python train.py --n_layer=13 --d_model=320 --n_experts=16 --experts_per_token=1 --d_expert=432 --d_shared_expert=0 --activation="tanh_gelu" --moe_layers=[1, 2, 3, 4, 5, 6, 7, 8, 9, 10, 11, 12] --router_score="sigmoid" --normalize_top_k=false --routed_scale=1.0 --balance_loss=0.00266 --balance_bias=false --init_std_router=0.0311 --lr_router=0.00105 --n_head=10 --n_kv_head=10 --head_dim=32 --vocab_size=8192 --norm="layernorm" --norm_place="pre" --norm_eps=1e-05 --positions="rope" --rope_base=76600.0 --rope_fraction=0.5 --qk_norm=false --attn_scale=0.177 --tie_embeddings=false --parallel_block=true --init="trunc" --init_std_qkv=0.0229 --init_std_o=0.0 --init_std_up=0.0229 --init_std_down=0.0 --optimizer="soap_variant" --lr=0.00355 --beta1=0.95 --beta2=0.95 --weight_decay=0.088 --lr_head=0.00677 --grad_clip=1.0 --warmup_steps=200 --schedule="wsd" --decay_fraction=0.885 --decay_shape="linear" --final_lr_fraction=0.0 --batch_tokens=65536 --seq_len=1024 --doc_mask=true --train_tokens=457700000 --steps=6984 --dataset="wikipedia_en"
Below are experts of layer 7 (counted from 0) of a mixture-of-experts language model. Rows are named router (the router's row for the expert), up (a neuron's input weights, with its number), down (a neuron's output weights, with its number) and show model dimensions 160-319. Each number is 128 + 32 x the weight over its row's rms, rounded and kept within 0 to 255. Numbers have three digits each.
Before each expert's rows: "mostly gets" lists some tokens that are sent to it at least half of the time; "comes before" lists some tokens at least twice as common just after its tokens as in all text. This comes from a sample of Wikipedia text that the model never trained on. Tokens count by the router's weight.

# expert 5
mostly gets: "′", "″", " −", "–", " sq", "+"
comes before: " ", " |", "1", "4", "3", "5"
router:145147139083088121128102078109209154112149117168098087099132115072090152118112115140139109114116116133168136197144091151122174094109042135123142109135091168098145142146157193123123131161131103145098104126111100085125081172180079156154094121125150116178104154171129138087150107107105139150145052133118171139109157076136148122148111107146123083122134099086127117087081127159117148095162108143181120145122119180128141046127089124123136150150125187180094094108162095120121126159143119
up0:129156203112141153140091180177137097123134130150130076127126103080189173155119116027138084085116115103146042123163180124140102100116096136106148172121137113119141160124106022163128143117157109122083105130086113119099196135143126155131068117130128113125122101160171090132189147139173093180148132116121140164130125077153132141141116157187104163037089105147117182169116089132142073083088181129156118160135125119151124128158131154108164163160139183133158162111104093125090104119109138
down0:182119105119199136144128120110141143118131170152123117108118127122151107127104094105157141093106155154142160161153156067127169102169150122133087148058096094102132154098045140072139123135153168129177156099162126136115133121084081150078134137103085132124057162083125164130093149116122123148065143152096107126080133167148098113138156143142104111157176136157109108169136137132183110088170101166100127144159086146164185168116132167077120090130104101093118187125136113167176199160141148
up1:147115085171068179143187128090132136126074117095092163121168086162118173130066067158145141077130090144144129124086099103087153117120138088126084180104151056169132143155081144084124162147129141165121060176144104158086149082141146148116132123109145130087107122142124113092171067197184130130157142137092146165155136136152104119133129119108178109087112111132081133100103100134127160170142121174128128129124103114164100136126082119112109158139168084134103147160119105177170152059093124
down1:107159149186137138082179137101095114119116146091167170118116148122111106110123161091134174043080160072144126144127123039173126121041099116131118150150162062122152105110153139159095148089176072111091135160080129148160158130171114127137126187126088190133152121160101118115131127162139064073191091108116103121099191192121088169107143126143132140159081111145177113071088142176109115095154130142127130110134135116134146133153179090125139093115153148148098131127181169126093143169106122

# expert 6
mostly gets: "\n", "===", "==", " ==", "====", "---|---|---|---|"
comes before: "\n", "-", "|", "==", "The", "==="
router:187146186165133097063103104074177122118149137118105094200111078166162142126094131157093063112205164130088188142140127133150142116051144184088195110140126148178131122097162088111065136138063142177129150095127086093153151192174140161078155152139138131133123072105177123082124107095094155081091125117134105089072154145149125118171117099149123079147113137085181171122143148197101128158112072117162129088146071120232100158136111125111198158102206108143129135124082143099156138159142161
up0:140069144155166045087038081147175101156187181135134174153097105123162109095141074098116120168141075130105128171136120079182089152150185120163106178153086103145145135158148113107087132167144165122139105118140144142150184080090107078107128121125103102097146092130133164115114074098066085148174136107057078151151093133117168122152146162114128131085173125061123118180124101139144169111086113102167129119145113160150045194138144155102156126055103131168124115094170094127100127106101136
down0:081153078111137156096153101090111161131099107095165147076211176129190066102146132174179116069114143130173106148113120170123119146163095140108086064130146119104096158182134143083129132073122120148155094164124147083063094152105121106114117139138111180184121103145141134137129189152159117104051119097183157133093139140099188102138176130177126136138081096102123141113137123112079104098166120234118121122139102072139161119145130126100183103111177114151144176122101115127170196118176108
up1:175142123141109105196087124087102083153122169141127118150123119165049168066105124126157113109115136121072138163115093145136154126088100190147106149176114156143116142130077181104099112137153177107136167130162134104074078138129114156083161099164109118191106104123076101038129132108112162133119083126124093161097118078122144153041144113079078150086161090136131152093102085117205178132160108129090164079082116151112133127167111123175129104129161135063104091119063151148139114102167115
down1:128114098144178087138135125151084118122152166131072172163080118124133194191144155115086135077146133147135129114088132105189107073053137130107196131154153084141148130196078111076117153109103135143148138104170100176128203066109135092118130172084172180105105127108163050163112078097149131139095143079127177163090161098116169138106199129085184091108146157104191132102122079142083146106086143099151189139093109164149083146121193126153119174121121158131162176120135126133105131129120117

# expert 14
mostly gets: " and", " his", " &", " that", " its", " this"
comes before: " ", " he", " other", " first", " time", " \""
router:118131152221133103111131176156136139136125136129136128151119109134109170140115104136180098134103130093132101168113116145168154123109103098077139092148131114106161150120092109136138109115101127088104124097165156078167158198253152164161144166141191172118103134125134095114098099206179147078129141124165131159104176141099107152160133149099134121129098121135131093106107158138171151112169085093161161110038136085183138137181141132099166079111145126125085102157125082107140119152112171
up0:156121214143096145156116142215119067114118099126101097126131087115149127080146142167168041103068147170144121142099122124150151154144124156058146171096154154129177143080175118134169173186181147095108104194160103108146130071127180151159120123093156128178138052082089059080113088147141141119130103136075117087125140149177147144177149136078158126163103146075110123156157171089136101149102101135094088129117127139119059182103126176134079113138129103076197155123133122065149112130172161
down0:169103113131106091123152127132120201117080126129160120065183145074146163135108129122145115177143155091110127159083127160158139154092147118135158117154168126108076123138147136206088053134176146177077080103131123141099116155117105100042093148130125159121097158201177175170129169060122090143115110143148172135181160132118108133091127063127117153135109128156132136077109095122153170103111111113135171139124099145170182146142148096122120155062107154129097148163131174200104062103141157
up1:137118150104137177122126162148113177124152119114108138139145102161126107092138121120167131172160099091171135115180102160114138109153125146157126112123140143104086113116172163127122099168070157109069118056121155148142095205176125099131098157107123122115147183124112085121109051153143182145146158178164167151177177107122134133173120138128120127129091135117126071143133106056163114104083130150208143186162167188095082113094156099094113063123141173102145125105123062171073128098148118
down1:149165102116074129183168178076134058111104177081130130173163117092154082146138101121067112140188099098116133146140150144159144164161154081133132140141122153160135115068087169146150123098095101135087086136133128081095129148166153121141133109092097086106153131146047144111123170117124089090120127145152154146069138122144143201100156088171187172164128119131167104183161114154115075168126149120089193139086136109119123166145171140122139134092103162086141138154142114126126116146158149

# expert 1
mostly gets: " made", " used", " released", " won", " held", " said"
comes before: " the", " to", " by", " a", " in", " that"
router:142145224085148101146158118177131128080076135114096070124101113102078119105124179094121054113093172092120109153121080125145158101160096173098180035131109119135164169122180162149140110117089126087141098141074162083090169132131152183150135144096131143144120115131080114154172151165111099131097109173148146205186141127085125113158072163119153129130109154139173145151117127208203152127082055088115202152140144097147110096094097158111152139125172088091156139149160122114119139115162099
up0:133143111166209140102114102172166098116126180119091110103078181097140144164134120155114125161117144120095137097137118123171102113151129132188193131195107080094114107098130151106094135104165112141159182026118117120169171191100139154128074130080100169105107076114133097115165177102164095186152129134102153150071157109139048123139110137106110178159163110135131158155153083150180089093099127066133151107145148165109107152142188130098129115146103171139133162098129083090097122111158148
down0:176211129085090152184191115151121139170089128118135089213144144120079064122158096179109133107132166142115147157098158157142133192137108122098117121113143137181183142086216147135163120121099150085119161121127159141101168186133134091097114152111113123145121124135136153097116150122106158149108077152121122208103118077079167121162171126097117133086114153175101123086114120073124182099169114135133172112138118094131114127114122178106143186155073132058071095120107099130168162121121101
up1:116073143095085128109127173103157158146130103115083068143159123095148076121180094172076073140100108081136132067066133105141140132176103182191120123216070166097118110090157205107119137087115101104143153109099155149188180147052168156159131166172101093095109110110129108112103167122093178123139185078119108126106119106149150180195134183112132144199114150137129143162174145193099124130127132164086138130145120123137146118154079179134075135143172139155127146197145167153197126099160122
down1:110146197213158087172126118089086138112127111140143117139115200157139119126073130110112110201088123183116152208119099086082131096129095072068107126120176161143097161148110127141144087160182098068110078116130137153130153157140154119076207131106133215169122159171162096204113172106152100133128114136184106178130151105145116061098081086090116141156096183136149151091200135143101118105184089134145116099124108127112138166105131146159166149088131077125092151060142102095068151111157135

# expert 11
mostly gets: " for", " on", " at", " after", " in", " from"
comes before: " the", " a", " his", " their", " an", " its"
router:123127154085153125109121086200121087141079116097120125119125099137086115127119131128129082139155086139146082191126092118147140140157080197157140080133098117100147158059126136145171124115115090118087107120076140114147157144166116115132133148144153086162069140131154124091197126139106087134111101165138181107153179113099147136151051109122101078095120117128125092094072131179063131153115134103178193146130143114153156137169136160098110152126150084071127092128176149120161193142130103
up0:137138164134138116095131108134107093092140183152095164088141130080156107123166186165104122105139100091103123157155108118080104121095078162127137156140111127121130179075140120105062122141115144110142148132146081131153130113131107179096124068146124120138116153073102071144114121136155116137171203063122151113164098129091128185128073110150131117123128149129153096114156144100032111111132094189108106161098102118058092156089102144098084069111115137104069180106143165121111147069127164
down0:128134120088112183109135117131182159141142143115163089107117138108148109155113157152105135119173109158152147065147119080096132139135141181123130165160095091088110094148126144152206187150104121149061139097100098094154126154185130109133134179131196137140089151130131097154134090127177125158064110091156113109132080162082091096110105143166154134160130176123101104158099118039134137098087160147123098070110150171100157099103117105167122143112158100035147140167119137087120158124151081
up1:130149159164107167062120065165087102129135146147122101135151081141125103139158187105137159160115133133137088177152103121113130113143073132132157106082112165138140143091094132137086134135096137152194110137141132141160104144135150109144138147179119112160207108120143141087083076182178137176167106153142127136136155139164089142115124113151108129139199156060146139104140104154102127120066118164142119143163174075137134126124144072117109084127109095088088107052137177130070167104113109
down1:107153114147169180132142196141157094116152132214096218082098149148124157114120141127096103118178079134139173140123130149128116121106182129092089142154152075114140148147113106056115170124097127115130137139114173114061157094114154124161075126087088121134138117131160156150089158095106100107131134170149119108101039080169153133155117116155146185156060161167120073077148133125135121126130109173124139109151096114194144168144108159113130160117156121146145134148134114110131146121130119

# expert 0
mostly gets: "\",", "See", ",", "),", "—", ");"
comes before: "0", " ", " and", " which", " but", " \""
router:179099134180103057107110081126116094091109118100120120120145101128144118169123181117161093093198123140105081150152156135118135122166136196098103080157157148173144141086125128148138103120161099100085173123129143054123162136168159142133174112095154111132116157139173101101144140165099194120181130103117141138159141084100109114150122095147189136137110177056127125127134139200148129132124105108107170082061094132158119153172107113097176080191113135135072176147172052151161132161161158
up0:121124133159151159096092114171129110114155165141146125115136144088060133147103169149110098157174151118136138108107132128113110141116186100157133115109209174106165146065140122160152104156131137142101190118097123141113133131141111093133091077055133085095152134106124162101178131160098103118109125206065119101128148180081114066085108116112168115123120138054100153129103160151143139100138098180145172125151126151184148114177149193146138120071072100102117139102239198147145128127132117
down0:104154139064137126149181158133126155168144207137191102155144134126140170115145103139176150057130176109127073164103103104150075092121121094134112132093124149153083081180155131090098132131085149109144142165149144100129122112134115114097127154168081165154117178103109138178109130108144126170104116077180101098146160142199118087114133105142120104109090122135116152156128133115134136089163058110205147142126095122102071057122089161091065170155130120154136194083133087141065084115111110
up1:083135203128101089116073058141165093151068154126104128150159164199121135075134111183116148143149060117151147129171157142103151123137114145133139110038091151106107197175090171130075151116102151165141087133142162137125086115131123154111122104170099116151103146168141115098095147111157161131148141093160169052182147072147133067162155129095139127102113091059107144124165251115218099157149119138062112096157122149053077103117193128126091119122135149168129101144103151178190093229096092
down1:119109143110124124153160153190131097123059149086096181099133138132147123082086135106180123141133094104080140150110151129094190110126063066101113182113140099151150125129120150107159127153167144079131108063166150108206128190139134134155149164145135110162142071146153084157147162112098066110142139059150077131103109109143107125166162151103114127099131133089170113129132146085115194152121093055153115139086107150170193150088131131121104205106125105126102159148201056151099183169118095

# expert 13
mostly gets: "ation", "tion", "ness", "sion", "ator", "ture"
comes before: ",", " of", " and", " (", "\"", "ia"
router:188136190116093093119098053157170169066108116146099098092124178116121204124100107139094084103123127134204149120139090120102121091166160136110152112170177110135090160131155174117172147082065140128168119160129057151118133107111145186128162146122129165119121109119129075100120090172139111103163100134128168110143136095095139135160041128118127109124151157108126120072126149115187106149102136149157094072088103135150105138160086135072187151117148162081112095087140118131152176117166118
up0:145109192096106097152127107165094080091095177133152117143134123132109154140083128131157128137141068154078148141056126194105157129151070132119150064077143138169145185140143120167176179114098113106136074113131139108126116164079134124101150129116142149156088126144164217081140077134139123113122184154171097121063138208142101125119123118134136114100161123105118185186110197172156122133141096134142128139097215140121119064110143166140129132161106143054139153072120099176173118124198099
down0:137121140144137118168078081125148102098130130123162160101173108154172177171171111058062175150119135111122125090099085160134131136096145133070121085106061140090173113151137128064155099160102106142099138119169162082106143169137100121125151139073128123159105136153172127149206099124100125137097168172101112136106145090165078097091160142112159182144116171214152132115164173121111146149148116072130105136144063105112117095104111118121079166161115070129111139153123104124126159101081156
up1:132089188121159161097126156126135110092158192058150154163152123153145114106093063122177146161142160091145110072156177113162115112089103112120093101147117094153189113137134130085137168062150126204145125110161170099117099085065162099173175140085179167149117118094090179088196048102118077153103182144120137092091085087107159116131150166144139100139163126128127139095111145129166098085131113096147109112113186120141116126133100140115103132150083141131137097137133115114168140081096145
down1:213130196128146078119140118149086136190153185117165150160167079139143086107124082149172096137160152155107112126161165110097100145098146090124124126090132186133117184124185125127104123112084117135147146049135165100125128164121150100141148115121170089094109090111198109124199180123103143127167108120156129147152115099171098200149129105121199117152093177130156129086138085119162167134065111175139132125127166103153159179085100117180072145173102169155169115033132163153155161145127201